Experts of a small language model.
Experts: 4 picks a token, a softmax router.
Training: a variant of Adam for the experts, 4323 steps.
Below are experts of layer 4 (counted from 0) of a mixture-of-experts language model. Rows are named router (the router's row for the expert), up (a neuron's input weights, with its number), down (a neuron's output weights, with its number) and show model dimensions 320-351. Each number is 50 + 10 x the weight over its row's rms, rounded and kept within 0 to 99.
After each expert's rows: "raises" lists some tokens whose logits its average output raises strongly, later layers aside; "mostly gets" lists some tokens that are sent to it at least half of the time. This comes from a sample of Wikipedia text that the model never trained on.

# expert 37
router:42 67 51 40 45 51 40 56 70 55 51 59 47 70 48 42 57 56 42 51 56 50 46 48 42 47 63 40 63 58 59 51
up59:48 35 44 40 48 55 62 55 42 46 46 57 44 50 57 34 42 39 59 51 56 65 55 43 48 60 41 39 43 51 51 52
down59:36 42 39 43 45 47 59 51 48 31 58 38 65 72 46 44 52 50 46 59 46 39 59 41 46 33 67 75 38 53 52 36
up60:51 47 38 50 41 60 55 64 49 55 48 54 40 33 60 53 36 51 50 49 54 73 46 56 55 61 46 37 50 49 50 42
down60:44 67 57 45 61 48 69 45 72 46 51 59 39 34 69 41 53 54 50 34 67 33 54 51 50 47 51 50 73 68 48 39
up61:46 51 67 50 49 46 49 54 49 52 43 53 49 51 58 44 50 50 46 37 51 52 56 39 37 36 40 52 58 37 55 51
down61:54 60 50 55 54 47 50 39 57 38 53 48 49 58 57 56 54 34 42 73 42 63 68 40 73 42 61 40 40 58 45 58
raises: " ", " in", " and", "—", ",", "."
mostly gets: " 30", " 18", " 6", " 27", " 22", " 7"

# expert 8
router:48 45 60 41 41 48 52 50 61 61 44 49 41 32 59 70 41 52 61 63 42 54 57 54 65 42 62 45 64 56 58 54
up0:47 60 66 59 52 51 43 47 73 54 57 49 62 40 43 64 44 49 62 39 66 72 45 49 56 71 50 46 44 50 54 47
down0:58 58 52 35 39 55 63 37 29 47 47 46 45 68 47 31 55 57 27 63 68 57 40 67 46 53 51 75 45 42 50 54
up1:57 47 51 51 48 48 55 42 50 47 67 63 36 46 28 33 51 52 51 42 58 60 43 69 49 52 43 55 27 41 52 45
down1:56 48 18 62 50 51 47 40 23 44 67 27 48 67 52 44 32 62 59 62 56 35 63 54 63 29 51 44 64 45 38 39
up2:52 48 49 57 42 55 57 41 43 29 54 54 44 46 33 42 44 57 51 40 60 61 42 54 44 45 42 39 35 42 47 57
down2:58 38 53 55 56 61 51 65 43 61 38 58 51 52 57 58 49 51 29 31 58 59 57 45 45 53 43 37 66 59 39 59
raises: ".", "s", " in", " ", " and", "in"
mostly gets: " John", " Ben", " Mark", " K", " Bob", " Mac"

# expert 56
router:33 67 46 39 55 47 48 58 57 49 44 35 33 45 61 49 42 47 64 61 43 49 58 62 45 48 37 23 56 45 64 52
up0:54 54 56 39 57 34 65 42 51 45 56 67 54 43 51 41 53 55 36 55 48 46 63 47 54 57 40 36 56 38 49 56
down0:51 57 37 28 40 47 69 37 47 41 52 58 64 56 60 50 58 38 37 63 48 35 55 57 55 57 54 55 56 75 53 21
up1:42 44 35 56 53 56 59 42 46 41 56 55 50 60 41 30 37 58 47 47 61 48 52 49 49 47 45 56 54 28 59 51
down1:62 47 68 60 36 45 51 52 52 55 33 52 54 53 53 34 58 59 45 51 63 57 41 43 55 44 55 43 52 35 39 63
up2:37 48 48 38 57 46 48 54 55 40 57 31 44 50 46 46 31 62 63 56 57 60 61 53 62 41 36 41 49 34 48 48
down2:49 46 38 42 54 34 37 42 48 44 63 44 42 44 54 59 51 47 42 40 51 53 52 46 51 49 65 46 42 53 45 53
raises: " 2022", " 2023", " 2024"
mostly gets: " July", " April", " February", " October", " November", " September"

# expert 23
router:63 57 50 39 51 70 46 45 43 62 40 64 43 57 61 50 57 36 56 38 63 50 54 56 39 64 56 52 57 40 68 54
up0:49 49 47 41 43 45 41 37 69 53 61 36 57 43 42 59 47 40 35 61 60 50 59 41 49 42 45 50 55 50 42 42
down0:46 35 48 48 65 49 37 49 68 48 43 40 62 47 53 77 38 58 38 56 36 55 50 47 53 38 67 56 58 46 38 48
up1:64 34 47 42 54 55 52 56 45 59 49 47 47 43 46 66 55 47 42 55 55 49 61 56 51 43 56 54 50 37 40 30
down1:43 51 39 57 78 49 39 43 49 46 44 57 53 53 62 52 48 62 44 56 26 49 43 35 51 27 58 43 63 72 62 21
up2:47 41 58 47 50 35 60 36 57 35 54 49 47 42 52 35 51 60 48 48 47 50 57 41 50 40 31 48 45 41 44 53
down2:52 50 37 50 45 52 38 63 55 56 56 51 53 53 46 55 50 54 75 54 43 49 64 53 44 28 43 60 37 55 49 37
raises: "\n", " and", " ", " First"
mostly gets: " (", "\".", " (18", " (19", " (\"", "("

# expert 7
router:60 32 57 49 23 55 36 51 33 58 72 55 62 59 36 49 67 57 36 55 68 46 62 46 55 52 66 52 58 51 50 41
up0:50 46 53 50 55 54 60 55 38 50 57 57 52 37 42 49 68 37 70 48 51 56 37 55 41 47 50 59 45 43 45 50
down0:55 43 46 51 66 63 62 39 55 64 43 52 52 45 43 71 56 32 63 42 42 57 40 41 44 33 48 51 54 50 47 49
up1:56 50 47 72 25 55 66 56 45 43 57 48 54 59 34 51 38 23 51 46 42 44 42 47 67 45 48 34 45 53 57 49
down1:47 52 55 45 49 56 52 42 46 56 37 50 52 27 60 57 52 56 45 40 32 58 54 47 41 41 56 66 58 56 63 34
up2:59 61 49 49 47 61 49 43 51 58 50 54 57 64 29 63 59 51 44 36 78 51 42 49 50 47 40 48 45 53 44 41
down2:50 53 49 51 55 65 52 32 43 47 47 49 58 38 54 59 34 43 58 50 23 65 29 52 68 59 45 61 50 69 43 56
raises: "'", " and", ",", ".", " ", " to"
mostly gets: " Smith", " Thomas", "ford", " Jackson", "ville", " Jones"

# expert 40
router:63 61 42 48 37 48 50 63 38 52 51 48 43 49 69 48 43 31 65 56 64 62 42 65 53 49 48 63 42 42 46 45
up0:45 41 62 57 61 57 46 56 50 39 46 59 58 64 52 49 57 58 41 30 70 60 44 48 51 54 43 58 58 56 46 34
down0:40 59 58 60 71 39 43 47 67 48 40 32 66 43 60 48 51 70 49 48 50 54 62 52 48 43 49 56 46 59 50 59
up1:51 51 47 49 50 35 43 55 61 50 48 62 34 64 38 49 43 60 72 54 37 70 48 52 38 71 42 37 67 33 54 45
down1:45 56 42 62 41 53 59 57 44 51 51 50 43 56 49 44 63 46 44 70 52 41 51 34 49 44 50 52 55 71 30 38
up2:52 54 55 64 61 43 60 31 54 34 60 51 47 48 28 40 26 50 34 53 58 68 52 42 48 57 38 30 38 42 51 59
down2:64 30 37 59 55 76 69 44 39 60 48 54 39 56 49 53 30 52 40 44 36 46 64 56 51 55 50 36 43 52 45 49
raises: " the", " a", " ", ","
mostly gets: " would", " could", " become", " worked", " take", " should"

# expert 18
router:44 36 44 49 39 46 53 57 44 51 52 72 51 51 56 52 56 55 55 45 36 47 60 32 40 43 32 35 68 48 62 61
up59:79 37 41 47 47 37 58 28 40 48 60 50 48 50 35 41 37 49 33 43 74 53 42 60 58 42 48 32 39 52 38 45
down59:65 49 43 33 55 55 52 56 46 69 61 59 54 62 62 44 48 47 55 57 54 51 45 40 45 52 38 64 79 56 53 38
up60:47 45 40 56 49 39 68 61 35 46 77 39 60 36 55 54 34 52 58 59 50 60 60 51 64 40 44 30 55 37 59 48
down60:51 50 41 48 56 55 65 48 44 55 66 79 49 48 46 53 46 48 44 46 49 54 50 51 50 49 40 48 73 65 38 50
up61:41 40 47 40 47 36 53 59 56 67 67 49 58 39 44 32 53 49 49 58 47 46 63 37 47 43 61 32 51 27 52 53
down61:52 70 47 49 29 37 53 62 66 70 41 53 56 60 50 49 67 38 68 42 52 59 53 45 48 37 39 71 38 52 61 53
raises: " ", " the", " U", " a", " A", " E"
mostly gets: "):", " include", " -", "|", " –", " →"

# expert 3
router:53 29 60 53 47 42 38 45 36 55 57 57 48 56 37 56 48 68 38 47 41 43 63 54 59 47 48 52 55 46 65 46
up0:60 62 61 41 49 58 80 34 58 56 44 61 48 42 44 40 49 43 60 34 63 50 34 45 59 46 39 57 48 49 61 41
down0:44 51 57 74 45 50 63 46 44 59 62 51 44 71 28 64 60 59 56 44 42 46 46 62 55 53 41 69 53 66 44 53
up1:62 51 55 52 51 49 52 37 46 57 52 40 54 63 45 41 66 55 41 41 60 37 41 41 51 26 40 54 35 50 26 33
down1:59 71 50 58 45 57 54 55 38 60 55 53 43 47 36 43 29 49 64 47 48 41 29 54 50 53 53 52 40 69 62 39
up2:56 38 59 45 45 47 70 38 51 60 58 50 52 51 41 54 46 49 34 35 50 64 35 49 40 39 42 37 39 38 45 59
down2:33 52 56 41 36 42 50 41 38 63 35 60 61 44 71 50 57 30 58 61 52 50 52 44 45 51 53 39 69 56 47 39
raises: ",", ".", ";", " ", " and", "-"
mostly gets: "sley", " Jackson", "worth", "ford", "ville", "ić"

# expert 53
router:48 33 56 47 50 61 65 40 46 56 52 47 47 53 65 62 36 45 50 67 44 61 42 56 63 64 47 52 64 48 55 72
up44:55 62 41 48 51 40 57 62 50 43 47 55 31 54 56 20 41 56 38 43 62 40 39 47 52 32 55 33 47 36 29 48
down44:61 50 58 55 43 42 64 43 56 31 74 49 41 50 30 47 43 40 36 50 54 61 60 52 53 54 50 47 57 46 31 40
up45:51 34 64 55 52 50 43 51 45 39 47 56 58 45 54 48 58 31 41 38 54 36 61 40 52 48 57 60 48 54 48 56
down45:45 60 52 63 46 53 47 57 51 59 58 45 39 62 52 49 41 52 40 36 63 48 60 55 33 66 52 64 25 60 55 53
up46:56 41 51 65 34 40 46 42 44 52 69 63 52 47 48 38 54 31 51 42 48 53 47 45 48 41 57 38 35 36 47 48
down46:51 55 47 41 59 50 69 47 62 61 66 73 61 35 47 32 34 42 52 48 46 56 45 54 45 50 53 29 62 49 41 45
raises: ".", "'", "-", "G", "ub", " and"
mostly gets: "S", " W", " R", " C", " E", " J"

# expert 10
router:48 55 39 63 47 58 48 59 66 55 55 56 68 52 48 53 61 53 63 65 40 46 56 27 51 49 64 36 45 63 42 43
up0:67 41 49 41 44 50 55 63 42 39 52 37 58 39 60 44 49 54 35 36 49 51 56 61 62 38 58 55 38 39 60 48
down0:43 63 34 54 37 54 38 48 39 50 50 63 50 47 52 46 60 57 41 37 47 53 44 27 53 42 47 72 42 43 38 32
up1:53 31 63 36 42 23 44 50 41 48 53 41 26 40 49 45 49 36 48 48 55 46 41 45 55 29 43 48 48 33 54 60
down1:48 45 57 52 46 48 51 47 40 33 50 64 48 52 58 57 42 47 60 51 63 47 43 45 45 45 48 45 48 65 63 50
up2:54 36 57 55 47 41 60 45 40 45 52 52 59 49 53 52 47 44 62 51 46 60 52 53 65 49 46 47 42 50 55 40
down2:37 40 45 49 38 54 29 59 59 43 52 51 53 57 49 59 53 38 51 43 51 51 66 38 50 38 41 35 38 55 39 43
raises: " a", " the", " "
mostly gets: " In", " until", "In", " November", " after", " July"

# expert 62
router:59 59 39 58 47 47 39 48 34 35 50 48 51 47 56 49 57 53 59 33 47 32 31 58 62 62 53 54 51 39 65 54
up59:58 38 57 42 38 55 50 51 47 40 52 55 54 41 38 47 41 42 59 38 57 48 49 61 57 41 34 54 52 29 33 48
down59:39 54 41 40 52 55 62 53 40 39 58 57 42 47 46 56 53 49 51 37 54 40 51 55 61 45 67 48 64 45 45 43
up60:53 36 47 47 42 65 43 61 36 51 41 38 37 43 66 30 62 46 46 56 48 42 52 62 58 52 41 37 41 52 43 37
down60:48 60 49 44 50 47 46 55 67 49 50 55 45 62 65 58 43 34 45 56 41 52 53 49 49 63 41 54 37 43 53 81
up61:56 41 42 55 28 50 60 37 36 46 52 53 46 56 36 33 42 48 39 53 52 48 56 38 55 53 35 41 48 44 58 59
down61:37 57 62 53 52 45 54 51 49 52 47 57 48 61 46 39 56 60 52 55 57 68 46 53 33 57 36 52 43 36 64 31
raises: " The", " Conference", " ", " Born", " A"
mostly gets: "See", " (", " (1", " (\"", " (19", "="

# expert 57
router:44 49 67 48 57 38 40 51 72 59 48 55 63 37 35 46 49 47 61 55 48 45 54 29 33 47 49 62 65 55 43 48
up0:40 50 48 45 20 56 40 62 42 46 43 54 46 32 43 46 62 23 47 38 56 40 51 38 54 45 49 59 57 49 49 43
down0:43 48 40 34 57 51 41 67 37 66 56 44 46 51 46 57 61 62 37 53 42 41 68 56 54 41 47 38 99 51 46 59
up1:44 45 67 55 59 41 57 45 51 34 48 49 42 37 50 56 43 61 62 37 54 50 50 39 66 38 46 49 45 31 54 43
down1:58 56 24 55 45 42 52 60 40 43 48 65 65 54 48 60 53 31 42 54 57 72 63 49 37 55 68 52 42 55 51 57
up2:47 56 67 43 45 38 65 44 40 52 49 59 44 45 65 49 51 60 48 45 49 40 36 59 51 41 58 52 49 53 43 46
down2:42 79 58 35 36 51 58 66 46 61 50 58 55 49 58 47 45 37 63 66 35 46 50 47 21 58 59 58 63 45 52 51
raises: ",", ".", "su"
mostly gets: "ara", "ya", "da", "aki", "ada", " Maria"

# expert 12
router:41 36 51 58 27 57 58 39 38 51 61 34 69 59 37 41 53 56 64 42 44 53 57 63 63 61 42 48 38 27 34 47
up0:55 52 50 53 61 27 52 64 39 43 41 42 50 40 58 52 62 58 54 55 57 57 48 53 71 51 32 58 43 45 40 42
down0:68 56 43 63 55 49 38 50 56 58 53 56 50 66 69 57 59 44 54 56 44 56 70 64 40 42 56 67 50 48 63 29
up1:57 42 50 34 52 30 64 45 60 31 45 55 43 45 69 56 49 40 56 44 63 59 34 42 47 61 52 40 44 47 54 50
down1:47 52 55 56 52 46 55 29 52 58 57 56 59 55 58 38 49 44 56 66 53 38 35 61 39 56 39 50 43 53 47 42
up2:47 67 54 48 60 44 63 35 43 46 52 44 38 65 40 46 54 54 48 40 57 59 54 54 47 39 54 27 47 43 49 57
down2:32 74 43 61 49 38 59 49 47 58 49 36 58 54 49 40 50 49 62 48 36 27 54 58 42 45 46 49 43 58 40 52
raises: " in", " and", ".", " ", ";", " when"
mostly gets: " century", " 2025,", " 24,", " 1928", " 1920", " 2023,"

# expert 50
router:56 43 44 41 44 41 53 54 53 55 44 44 47 39 46 53 54 50 44 59 59 39 55 49 63 59 62 28 54 67 46 38
up0:59 56 54 53 48 52 63 41 23 46 68 65 43 61 52 46 48 52 66 37 53 43 35 54 56 58 41 31 37 49 43 70
down0:42 71 57 81 45 48 31 58 49 50 53 37 48 56 51 48 49 54 61 47 46 52 54 59 63 46 37 46 35 45 55 46
up1:47 39 55 59 39 62 58 57 43 38 53 64 54 48 40 50 46 53 41 52 56 60 59 50 76 58 45 64 43 37 55 47
down1:57 62 29 61 58 45 57 48 44 63 46 71 46 54 49 69 45 46 44 43 53 54 55 45 62 44 24 55 50 45 80 60
up2:50 52 56 53 39 56 55 45 55 31 56 53 50 48 42 28 49 46 44 46 55 59 43 42 47 24 41 43 31 36 51 55
down2:43 48 51 52 39 48 56 49 68 54 44 46 59 41 68 69 58 27 49 41 58 64 63 57 63 57 42 41 55 61 32 59
raises: "st", "sen", "co", "ce", "fer", "ru"
mostly gets: " con", " pre", " pro", " sub", " Jean", " inter"

# expert 42
router:52 36 46 39 51 64 70 52 55 45 41 40 56 48 51 61 33 34 39 51 38 57 41 44 52 49 52 56 48 64 44 45
up44:45 39 39 55 58 42 76 45 30 65 54 58 35 38 43 47 57 61 38 54 55 53 58 44 52 46 21 51 46 51 32 56
down44:54 46 47 68 54 47 46 69 53 34 31 63 45 60 57 56 52 61 60 40 53 55 42 44 42 58 43 58 62 55 22 49
up45:51 38 51 54 47 43 63 59 59 52 55 78 46 36 38 55 30 41 58 38 59 51 34 44 59 63 61 31 44 34 52 43
down45:47 47 51 31 35 53 52 37 53 64 53 48 63 38 50 38 47 63 58 61 43 41 50 58 44 56 59 50 59 31 46 64
up46:63 32 50 39 66 63 66 18 50 38 58 57 52 64 27 51 54 42 68 49 58 56 61 61 59 61 37 37 43 46 55 49
down46:37 61 49 48 42 63 56 58 46 50 49 64 55 69 23 56 54 45 44 55 34 55 48 38 60 60 42 48 32 61 38 46
raises: "mi", "je", "be"
mostly gets: " c", "Re", " anti", " pre", " un", " pro"

# expert 14
router:37 59 35 47 60 61 44 34 46 49 71 50 45 62 44 54 44 59 29 52 47 47 42 42 43 40 51 58 46 49 58 53
up0:30 61 54 48 48 49 56 37 54 62 44 43 47 59 54 61 45 56 56 53 62 67 64 60 58 51 44 53 62 52 56 43
down0:40 48 45 52 49 34 42 45 57 46 49 41 63 49 48 62 69 67 45 49 65 49 56 37 61 45 47 51 40 79 32 47
up1:54 35 55 52 53 52 48 69 67 55 29 67 37 45 58 50 36 33 46 18 73 70 39 58 42 59 46 36 62 57 38 46
down1:39 52 36 52 47 40 30 48 43 60 62 58 36 54 42 51 53 50 37 48 56 50 62 48 49 55 44 46 55 73 38 56
up2:53 52 59 46 44 55 60 59 53 49 47 42 50 45 58 49 45 54 39 48 46 55 46 58 35 40 20 49 47 27 49 56
down2:39 61 50 60 50 48 47 41 61 49 57 59 49 48 50 52 30 46 69 63 23 50 49 57 51 55 56 35 45 47 53 44
raises: " and", ",", " ", "."
mostly gets: " who", " he", " they", " it", " she", " It"

# expert 26
router:30 52 54 51 38 42 42 58 76 55 49 42 50 50 41 50 52 28 26 55 33 33 59 37 51 41 52 60 64 42 45 47
up0:51 62 49 55 44 52 40 38 49 49 64 40 34 39 52 47 44 39 52 51 45 81 54 37 56 50 43 48 44 40 49 58
down0:54 54 38 75 37 52 62 51 46 42 49 48 43 61 56 66 50 47 39 50 48 58 57 39 58 48 61 49 69 58 57 38
up1:66 55 53 46 45 54 71 28 35 45 38 52 49 38 57 37 42 62 37 54 61 44 55 40 40 49 37 42 38 51 36 58
down1:44 47 53 57 63 47 55 48 32 40 52 62 54 66 53 63 49 52 43 56 50 51 52 46 53 57 49 36 47 58 49 62
up2:77 52 41 64 59 39 66 54 46 50 60 48 53 50 55 55 23 50 43 40 56 64 50 70 46 42 51 43 37 58 39 60
down2:46 52 58 45 31 53 60 45 54 36 62 53 57 53 29 60 57 38 50 66 27 51 66 52 60 37 55 61 62 45 58 30
raises: " and", " ", " (", " to", "'", " in"
mostly gets: "–19", " President", " director", " David", " politician", " Director"

# expert 61
router:47 49 48 67 55 45 48 44 51 54 51 37 54 68 37 45 68 54 48 60 40 48 67 60 31 51 41 65 32 36 69 46
up0:58 51 48 54 44 44 60 32 52 36 63 56 35 47 53 39 39 46 48 34 56 66 71 50 55 47 52 31 47 55 39 57
down0:61 40 37 54 48 47 50 62 52 55 50 61 60 61 46 37 53 33 48 46 45 61 56 50 49 49 60 50 42 41 53 37
up1:70 52 57 52 38 34 50 51 48 40 51 46 49 24 61 50 45 54 40 21 41 62 55 49 69 37 55 33 45 46 39 60
down1:56 39 37 54 62 59 48 60 53 52 50 65 58 46 49 55 48 60 55 41 58 63 45 61 68 52 43 68 51 38 57 56
up2:55 35 59 40 34 59 60 40 51 52 51 55 50 43 52 34 40 52 55 46 55 35 51 50 52 49 53 57 42 24 42 52
down2:59 52 40 49 52 46 61 49 43 57 74 34 56 40 43 42 58 51 51 54 46 56 58 34 48 62 56 70 38 62 40 60
raises: ".", ",", " and", " in", " (", " for"
mostly gets: " km", " (0)", " kg", "–0)", " Championships", " million"

# expert 28
router:51 61 38 46 46 54 54 63 66 50 49 58 63 39 55 57 70 55 47 62 52 46 39 47 60 44 40 34 38 44 57 42
up59:57 31 65 52 49 36 42 32 29 52 60 44 37 49 46 42 39 48 37 26 60 63 62 64 39 59 53 36 28 20 44 54
down59:32 55 45 49 72 59 49 66 44 40 37 57 38 35 38 35 30 54 48 54 47 36 47 49 56 51 62 40 48 49 46 44
up60:63 40 53 55 53 41 30 39 48 60 49 48 45 43 57 64 48 42 42 41 44 52 41 58 56 59 56 37 40 50 53 46
down60:40 55 59 50 50 54 40 44 45 57 33 33 54 43 40 60 36 24 51 47 39 63 42 55 68 37 55 54 49 58 51 48
up61:42 61 47 37 55 64 39 55 61 45 60 38 36 56 46 52 52 45 32 40 56 41 56 48 46 47 51 48 48 58 57 49
down61:54 59 41 44 41 63 58 55 55 51 60 44 58 45 37 56 52 41 60 41 48 54 55 48 61 44 47 60 56 80 51 49
raises: " the", " a", " their", " "
mostly gets: " at", " between", " during", " in", " under", " through"

# expert 4
router:44 43 46 54 61 63 58 50 52 45 37 39 53 51 49 58 51 49 67 59 36 37 61 39 35 55 43 35 60 34 42 41
up0:38 44 63 50 51 59 60 42 43 43 57 45 58 34 34 52 51 37 54 39 58 71 52 42 37 61 44 50 31 49 55 32
down0:30 48 65 56 47 54 48 70 31 52 52 50 51 43 64 56 44 36 58 62 42 55 45 55 73 62 45 51 52 53 66 40
up1:46 41 45 72 47 46 51 32 55 66 50 53 54 45 55 55 39 56 39 42 66 54 45 61 59 54 50 35 47 55 55 64
down1:55 33 49 57 58 47 55 53 63 56 56 42 40 45 39 56 57 62 61 42 54 49 49 59 37 37 38 60 43 35 58 48
up2:43 46 51 49 27 35 49 56 38 45 52 44 57 30 66 49 24 63 33 52 55 66 47 49 44 30 42 57 49 44 50 67
down2:47 54 59 42 43 37 49 52 37 48 48 50 57 46 61 33 67 61 58 27 56 45 52 50 60 44 37 77 48 53 50 47
raises: " ", " I", " D"
mostly gets: " 0;", " 2;", " 13;", " 1;", "---|---|---|---|", " |"

# expert 38
router:64 63 48 43 43 42 41 20 63 49 53 44 44 55 41 44 33 63 46 50 40 40 35 40 45 38 64 52 38 51 64 38
up0:37 51 58 43 67 43 50 37 42 34 63 50 39 44 51 57 53 47 40 58 49 58 68 58 46 36 49 36 37 40 52 47
down0:42 45 58 45 67 61 33 60 65 31 53 57 47 48 49 59 50 48 61 60 39 46 58 54 68 46 44 38 56 59 67 40
up1:50 50 67 57 52 35 45 72 52 43 39 57 51 59 60 46 67 51 42 43 55 53 58 46 49 52 43 55 40 59 40 44
down1:48 52 53 54 41 52 58 44 42 51 46 40 55 55 60 48 40 48 63 33 54 37 37 48 63 73 41 51 46 43 27 51
up2:38 55 41 30 60 41 42 46 61 51 66 43 34 64 47 42 38 50 76 49 50 55 58 71 46 38 50 39 49 44 45 39
down2:54 69 61 58 41 53 56 46 42 47 32 56 54 66 48 44 52 44 41 55 50 49 52 48 56 34 58 63 44 34 64 56
raises: ",", " in", ";", " at", "'", "."
mostly gets: " company", " area", " role", " station", " game", " district"

# expert 9
router:51 49 54 43 49 44 56 43 51 62 46 62 43 47 59 47 59 27 45 42 64 63 37 41 39 39 46 30 25 60 45 39
up59:47 43 46 43 70 42 43 65 52 39 63 49 34 46 50 51 43 43 43 58 65 60 56 50 30 55 40 42 49 54 74 61
down59:55 48 12 61 66 48 43 41 36 48 53 56 50 32 55 58 55 36 55 69 41 33 43 62 51 47 52 39 40 58 59 58
up60:36 52 62 53 53 44 70 34 56 45 59 53 46 41 58 40 43 44 24 60 54 49 42 37 35 49 56 56 46 47 59 42
down60:46 54 21 36 65 67 43 42 43 34 48 47 50 61 64 48 52 40 68 50 59 56 47 57 62 43 59 59 35 44 48 39
up61:55 44 53 37 31 56 62 51 79 56 42 35 57 51 55 56 42 42 41 38 55 48 51 45 67 39 44 42 46 52 67 56
down61:32 54 52 50 35 42 38 70 47 42 35 38 50 64 44 28 49 72 70 52 61 43 51 48 40 43 62 42 33 54 50 43
raises: " the", " ", " a", " his"
mostly gets: " had", " has", " have", " which", " when", " where"

# expert 35
router:47 64 62 23 49 44 62 55 38 23 29 53 65 44 54 43 59 43 46 34 59 52 56 56 60 40 38 62 52 41 47 73
up0:48 34 53 56 53 78 65 42 58 52 61 60 51 46 48 46 23 43 50 65 52 48 50 55 49 53 43 53 48 48 57 49
down0:49 59 52 67 40 56 54 52 40 46 36 55 44 44 48 47 65 60 44 53 44 42 59 38 44 64 52 35 61 43 52 58
up1:63 45 48 66 40 47 47 50 49 33 56 60 47 33 51 64 76 50 43 35 46 48 59 47 44 51 55 61 41 38 53 57
down1:57 49 66 55 58 61 42 56 45 49 47 54 58 43 65 59 52 38 61 44 57 53 50 44 32 59 60 54 33 49 59 61
up2:64 34 51 48 34 49 61 44 55 55 61 55 44 55 50 51 26 53 50 51 48 64 44 39 51 44 58 42 50 40 54 43
down2:59 31 53 42 50 41 68 50 28 46 33 55 61 46 42 56 53 27 68 47 62 52 53 10 40 60 51 31 48 64 42 51
raises: " the", " which", " where", " that", " a", " for"
mostly gets: "|---|---|---|", " Website", " Genre", " Coordinates", " Synonyms", " Votes"

# expert 31
router:36 55 43 43 43 29 63 54 37 53 45 43 30 46 41 49 54 55 46 29 68 39 40 71 49 37 49 52 28 51 58 59
up0:62 31 49 54 54 66 64 36 48 38 62 52 55 49 31 59 44 49 43 47 55 43 62 60 76 39 65 43 55 29 61 59
down0:29 63 47 57 34 41 34 44 41 64 42 51 55 53 47 57 72 44 64 49 39 48 40 47 43 60 45 71 42 34 46 58
up1:53 54 63 42 61 39 51 53 50 39 48 56 43 25 57 51 44 60 45 54 42 48 57 36 55 37 45 55 59 54 51 40
down1:54 47 56 68 49 49 48 39 47 51 65 45 53 60 49 49 35 55 48 50 46 54 65 63 56 48 54 67 58 59 73 44
up2:74 34 47 38 59 38 48 60 51 58 46 64 50 32 62 39 60 46 44 51 42 48 52 49 58 58 37 45 56 52 61 50
down2:45 58 59 50 57 43 60 51 51 37 39 55 59 49 49 47 58 48 79 47 60 43 39 46 47 55 63 43 51 44 34 41
raises: " the", " a", " his", " an", " their", " all"
mostly gets: " including", " named", " took", " include", " called", " like"